Weights of a small mixture-of-experts language model, trained from scratch on English Wikipedia.
Size: 9 layers, width 256, vocabulary 8192.
Training: a variant of SOAP for the experts, 657M tokens.
Below are experts of layer 5 (counted from 0) of a mixture-of-experts language model. Rows are named router (the router's row for the expert), gate (a neuron's input weights, with its number), up (a neuron's input weights, with its number) and show model dimensions 128-191. Each number is 128 + 32 x the weight over its row's rms, rounded and kept within 0 to 255. Numbers have three digits each.
Before each expert's rows: "mostly gets" lists some tokens that are sent to it at least half of the time. This comes from a sample of Wikipedia text that the model never trained on.

# expert 6
mostly gets: " ", " the", " its", " this", "|", " $"
router:096116134111090138166112120095154188086139188133145110075110156090134101168088160091108122075141151111094172150136159021166065151143102124113202136122100152138156047221083139130141068098153163
gate0:171157164134106141111118151115097208098080130146155094128203179080167118119113146161114138116056095115147133113170148118107171140147138066184164132116160168165149128150126184150105101127125107
up0:115140145088143178170153097131130147141158147150086117151074137109106122114147139141071118086176151187150192136125086093119122160098089197129092098180137081131102135091127069130135119108159151
gate1:172129100155080128123118109164177154192155138123117136127168095142152148129206138104136077143111159182110058107141146117177146202101095123103160149122133106110131132143112077146144089136085147
up1:171138182093082064150085114117115173146111116106119113095097153080165105114115101132109127136157189161187102147149158151084107086120121149115138132153153150120176125136067157111124193113160138
gate2:119127146139121119105109146160157068140112081109147118111094104147101141193154131179107139123066050171146133143099052109134178079142110076094177117127060119105099152095123114136093102109106136
up2:119116124142159120186144111101093136122176155153154101096152087130112168107166121185080184152142149124158118127114147133170124109160137146095130153148120074082062146131106097139130114047037166
gate3:078130093107154140126168089072147152115148157138088118142168136083080149117139166162153129115081089057182058099121139152099133101144120107119146196098138144118117140130160085219126109149095162
up3:150114090112116124148097139162176159080130134115118195146153148081130130110128150110088202151104087138161141123089058133155164118160103123120175122143095086159143109135177093101154097199164159
gate4:141183123107135132166086137207110153147144131099086178135163173126122126090085104108080181120125126170121170097133144133125145126133134170062095111056148132123071148100165088171107097145131131
up4:093204113129136113097141223112130144146112170127129164133141115112093155095116116167095098163130135150157110090157096183102149114191147145125152199130135179108124124106097100169102163134115150
gate5:149115109168110196103132095122146169103152180128178115120184139119107121130137100143134090124179132090119165081113128214133149169128102131126137164107139121089099129167128135140068059155124121
up5:145105142064120116141139155168160147145137226110148148160175127159155148129159103149130160142150091119151142143154126157096169123108193126119111134204133166168094139157114170131110113212103127
gate6:167116170096138124129160112163171117099144137100108111103134182155154110098109125171085086108118159130113123096148160102157079106114153123120110144118099128166119115125134098139139142121171146
up6:192143142109090127172137073170120096125097149077118126144167153115142121074132143114069089118103146123072085155162175134112099137140098124157164177180084067126163124076176095119102127112128148
gate7:106120149155086127119091145141160120107133083127108160125094158147192099116156132059166161133154111176119084123166133127191071124101119139153165143106109112093104174132152132106160090154134118
up7:136196109135180185125096201101107100103145155105133167116145104115167111128152166097093171157108120144155133123170128120181141130132127196109082104134137127136198169123125082066175104121123122
gate8:123126143132102116125137110124157136060139082160058182107148117078095128174163152124167117100163130144178156098137097093070153099195113162078110108148102158083158120171163100129117157130138121
up8:108119128112114166149130182110146201084151113057148138107156159144115086115093134145168120106153158200198103179168169135155151046162123079099119138142148110154196155127100126122173123089112136
gate9:117130159153130124110111097056129082037152130105159105083168135116138088091073125154116079115118163079097105089127109151143112160146161098110120124080175154148129119160154113126121160115140125
up9:153125082056157200148089134104196116196146114074065137177151087093122156125142136086120121154177108197188062060117111094140106129161130108128121156101148094069150116133138166123147108164106144
gate10:085147157182109205121130179133110099135135085118152134152051121188104119116104172104125093048154134105122146129132087092150133155100106139126131158071138117097152196159122080088143134098112142
up10:092131100137121059178127135156106148108134128081102112080131062137024180156082126127170099110106134172122101142100159088113136080199121073125141131085171140060166093121159167151185055086121134
gate11:131081114130143156141110094066086092105087145138057164145148149151164106168106134146092131121125118188103084217138182121119097136190129142139117125062094111163161140126126130194141133172092130
up11:136128110151142169144124126130130144114116155151083110131069099166100144148104139139147124174169158099130154155126109102117143124181141102101127121132169170182092180178129167102140109162097137
gate12:175145173131106104081074142113135089078149106119095098169146131070133125178121092148076102119166095128088121127080116113122153187164115076137138113126098163062187128137116109091171158155089083
up12:090188108128139164166110112158157129094125212166129104166162127152105196073085131132122121149129133136158160132097111133108123146154060151116056146180102100101108100150137126181146049091188198
gate13:141157181192134090140112089106160159117103129108105049145118130133124159157099107100113125085119139100120073165099164091138091141140075072101130101083128141118080131176183179082093087121140096
up13:069108141118084063084092172112193134092167131117163171141141152149097124091153147157099158118158085079076155091103104089107086061102168137146066144175130064121161131139077067192125179148099138
gate14:160152129171085114115119147128159129101148132152116094037149131135072156160047162096089111183073125159112104124142102160177130122170183196142147121076142117107115096163150186191096137127107160
up14:087146088126151125105139080105153193135160104127135121120079117125149134064110129147126110168149100133128118128206030093070114103132120156136071110110175092154116161117147125082068108035146134
gate15:058125150126155095133152121123162186155141167128050106121157132110100067084093118170154173166147167117177099150169098161146091210127151141184127139134143116151119123134175081166129059125068087
up15:130081150091082148082097116109085107128164184089185108108131153081107141139061133131154157203123110130146156149121158167118149120116147138141135159126114118143112150135079142200079227086109112
gate16:105176150133129126162113104080154113136130152167111093126224094158187094081187129117113135123123115091173127104106144066137138069134105144085150155107144140136146129128127147137121102134131078
up16:145095186156130093131108116160158093148121150069088114216106174112137075109175182102151107152103109122095118123094157104101134088153063060125146185138107069136125118149091161138104073106147164
gate17:125138151150157149107158097129176137152114104125206089134126090158129111163158168078156100151183117092105068150123182132146144133134129120150208103125113146179110139176098080168103078171067165
up17:107097116112174067163133049179110137121162123050097149090079160177105122121139171107140164153147102118136093085153153203123146133201072101160102145115109106135119141104154101105119146125126153
gate18:181149122090136052095096166133161148142110118108180093129090114112121096089091116101144145130163101202122140128149125145105190143082159105124119109135142065113139115150196128130118163182125136
up18:092144155151115149151135147138119100095097167089054056113134107123095096106109137176145131121094143111093129117063091178175149097096115155138108120128136107112153149186071119132189132107095161
gate19:151138142190131052118093146092097137161098112149142114148153146182106146169102081152133087194151171133119150129146082179136128131112149076101140118144142140076122113132076155161138171128171107
up19:163049141123146120165112087182102137114188135103092128091066142184123093095110157161148128093137189068108153122089060145165088130051120112190098094136103148053115158154113119186106095133057117
gate20:201164134137110109127106137077171135117201106157084107134091083143120094156074092145122114078122132100100123153097209140159082125131080159167133225067141121106103142124110161111188156147097096
up20:125134080143153156155152099145132154102147067140151133090151051110149112096135170157127134123131134151086144115147116140096146138177076094130115123083145125116137163128133138106126118151088197
gate21:151143087159122073162135119202123163114116099120141183132091151123068093134114153156165111101115102110134136109161145103151157195102100141144110148142111116087190156095065136115095096084104109
up21:142167115116097094077188129183171169078103130142098164098141122091112129107137133111110154098118156130116132111126131117158052087092153126113127105079129118111105149110143115152100172149103193
gate22:147085135170146142149138098135131111207084157150112121093160182025063097147163120122158145114088107115077157137141116173134118160161120091152123120195150154085167150185124121104150116112087100
up22:152148181149127124176140117170155126101124083147060173085174097075104129088087116118140096128126172096115086149145171091179165134145116155189125138162179163048112150176150087170162171145126129
gate23:099090159159109182102152129177212166054123146108151137135070124131164146073175118191152164076159159087189128158167118143078105109126124135159071108149064108129082149146125150151096141204141103
up23:132175183115139106190143174098201146088162089151140130062141136106183092113088128121108100102112158172148100133197122151104160143135110171090136066206137110106149149168107167089128128151119148
gate24:152099172110153100137161199096144202107073143115134097111165074119144115184139098099127113100084176153086080148132108156143090172129098119120100127121098123065100098091154146117109115069135152
up24:122106107141134097155119097173108153066083084142000144145164114094135118137142118159118111114119140128140161066191128104156164115149133072139097127140099120161130091068133043124106110164125128
gate25:121122129162136145163118155155124140123119163147189134106174112137094128100167070165070134143115161187120108140161154080156126175130119153176146160143093103143111060091119124154133133145092177
up25:107121038126127134115152127190181126085085114079141137153157117140096056110114158058146100114180119104140162106117114157153076088076153155093136085169134160116117113183155147113140153086158155
gate26:108042110109094179108134127165121077174100116139139186084131123117151102066109146143111084119169136184098114183138132123108111123113124128144138144132144100141162106117178052089080040069068101
up26:108142130126136149118146151123142093121132113110173117119130142084136107196171144159069118133148084123136142129158129159078090148105121127149124152074123176118121155070131148104093141091123124
gate27:137114068180108111152170102121067111100121152112136098119031131157119130111133106124084109127132120178126105110079116137101150115141096113125133120089150158071132156179110152147126149082160073
up27:114152136129129092113127112102108115145130143135145130118159129147098173141161109130136073154114092121065116111112089116077105069141061102178094137107159137113095073113121069142126105095110087
gate28:191115148154143127142110125141096132137130123080141081101138109103101108181076133117139112203134202119153131094127101124146126136134150043142123160117103132147110125208106102131093089136111047
up28:157140154096097146140074149125151165167126161163125093192073110182161067134138134152116174167166096105107139094116171137076068058102138147153091162105156145053115150143096108095022076117130145
gate29:124130058117081147125135116180178166048104071113157130111120130146143111075096141163159128066141175063145111111133177144133111211167154150135080124088110139108169138150104102150122155147065103
up29:117117124129145161082081086120111164149154100126079077212150180131150179166129180167143145153182118162099162131186095141114115141121136148139160148031127138177078114087122127156161129188166119
gate30:099104146111113148152096135137119127112129136164157150101156115136115146098070111086140146074145165165142117103177105105139146174115181073115101098126082112166197131119137089131111114175129104
up30:158117137086160166139113124128169181107152135153128186131104183104088093167129204128135153122138123047114137149175128155177087145176054112107105141106170165143123146155179165143142041100198139
gate31:179126167129101090112085158130110154179126119193154162133126135121104129070095123096125116106082126075177100106127152128174096137148134097069126160119147117124131104137129082185125072218143114
up31:106089097162099167108188116141081154121108122129133085106149113136096104104152190125136124116122076181180166106149089129143148118076110123196137110137139154136077117110099148110102131100096138
gate32:150141134116120176112135081145211088163127082190188098071164127121136109119119156141151138147133160171083135129130111084146182164194136130050164176110163115122148159102149107105166144150147046
up32:128128111112104138111026099108142131079111123162233167133132149142086132100111157147115075118116129069159149102162103180139096076123128114137128108113122118121140121086154102161118148108160087
gate33:099106124189106158130089078149153182061135143127167198071110130114093111122170137251174142113126133114153160125135100011092116176141134170080154123145130088164165121114143104122116143089152145
up33:130165128117170137144098142198106178154096153086138168158112187099147148142118115123155154066169099138080155119195128175153058078088199123161155182175083151099115097101102109048126104151070180
gate34:138183106130138154156089179055163133188146110149158152128157146117096148092131088139121143133149191174106102141142131208198112200129102164125135112141128074109155124124117145113142140119146117
up34:099164120112144168148110089067137132066168106130094124129066158123086153106106084141117134160188104146145145128075092140175176145110146090107159086150119134091087064086145099100139106142105129
gate35:150139136093144194123081136133152146168151145089137098079152110141132172110116151118152101144133133141085108137116164151085137098152192129125157184155152095096151185179142102156136125121155081
up35:117107073136165111178113147117129202135074110124096110108194119121140099138046156120153185174110138190066136095180102124094154096120119138101123132169150187136139160112150133138160104116158145
gate36:161176098051133115088153148119073110107183142158102151082099151145088077111138124095134109143114094117177152156069117116153149125200154127128137095144119112096093066056104126173161142098131123
up36:160085133128119163172106081122113153140113191073140158084086137152158113091072108112090120087082137149118078108150187139126100077167111094132130071132097155102147141151145155102148160084149178
gate37:144151081059141121120113098137181124110107138165121124124176106103152116083167111077110104134145145155136110109075108112173165158130122105146157127117146117111135201139144156124063121106113084
up37:103103198136167145133117117111132130131084128139182130111194144098052158116125140147064099094167128117144163179174109132110138101099130216150161122092111131073142170124095155118122132153118077
gate38:061162136134154150135156144142081119048120058128118098138108135121058124107189166163132132180102085138162177148153147157159107094113116110136243087152185095206139131128134097145114162142088093
up38:138175184138166175187134140156114091188104125082154118118166134139168170087101168141101146109161139090137080119126131105136156149133117129158111160155129154092099139124073127148132178130132129
gate39:107123142148088088157165140172198058112138108139123133110136129118124152123155098112115099087096106140090046110116123159180124153072095066144156106159133183101128150128076123161142186131042102
up39:162101139165108114099116160142106086140077201122164150150147155106120120054161088092158152108126155158097138089134115178147134147100163117129117111090150114113138130170142138103189128126142143
gate40:060147125129135142137165079143181119149093112133043057122140175138113115156099125122131129130144122121067114107127127073073136082074177133107151141140145076117078184131198142187097119112153078
up40:104084119164085107086159129094102073061089121077176174167109134087121187170125146106088146157093104097164107143109092165087104153144087130163088092096100082137174102127159117101128098135084143
gate41:090106095149143159099083121117181161107142135070133173105156175144150115148136157109151168071155092171170154205103137150118147142132158142137121129121162129171057109121158127141112116150169086
up41:088094135116122191101083147170169115110094119095161083113104167121178104102124105150133116175109171100115123118122135141139165151214128145121102115165132179101119129179121156086139074088128099
gate42:145149098145134139150124139172086132140122100134185098112151130111088105120138123165162183118114149116178152141090114167132175099137160121118171153129114114087105151151081176207172129105094168
up42:090139112133125129153096113127121198171124151163151144135075128179145114145106119063138079107152115142180118118148185125075057117116175128108161132058146114100157136120105144189168147115171132
gate43:173073090130137155089127146125134157102106043109134147113106060111136077171133156147185129127129139160141131103151131139147120111132076142161115147103090140168152116147109138158112182137125171
up43:095104124122133211164092130115073123115149167159150144196147184110099144120123138146108213098159111100133110133155138073097162129078181105113146156131148092157077139057112174143129117158111100
gate44:108101146144149129126132125169197127072170148171188093070213175152106119135157150161089105148164115164166130095161086112122140185069139058167094157146112153051120148116113081136050126205176174
up44:138113080145133090157135145125123171089103079103118106104109135102160140150091105119121141127077213143132107121055122121096157115101123116138109136148159099181139111158127118090152150136185114
gate45:152148127047103148133208131121130087126143166103108117138096150110084089107149142108165165172165172097143148227118090138088088172132115136100105164127117125154108127079153084157125077153124102
up45:098135132156120133149111136151181139138155125082150142190144207129076138100134153092142138100142182183122164082131121165189144145117133103129126111131106196084107109123100144150097111135104134
gate46:184174112121085182119134139184087090124109144145073108094138072125149122105140137117146118108117127131106145096125143135180129152147147118123101134168093113133099120129149113160115144151080107
up46:113104145186112136112115115102195152202142178105131087099119164144114083129118176161084097169174141126107113098161124132148121127113095078124102110083092126129135109125163142090116141127117131
gate47:091127129088165114089107097105090088146075190110132132185177116060078121123158092097154142142134106133081141127111142107140102116088083136102084182137093077131227152176157123121079108115122153
up47:075126056148110106138104124119210105116105112128084134120107087137116095175137106128161097138106101128129086175145107146136152087130167145105042114174116105099100158193104111123142093128147119
gate48:155080161148175075126111136082135111090116121136106144157161092082175154122148099136163127128151158098136127188111116183080126201136080105156107159186096120102136086134089068025152191147080039
up48:074153136164110110115161113180072126162091166123091144123076160136184131119082135086168092141152130129072158113109137107197164092127125124179163074118185114120125103089129141162128136147198140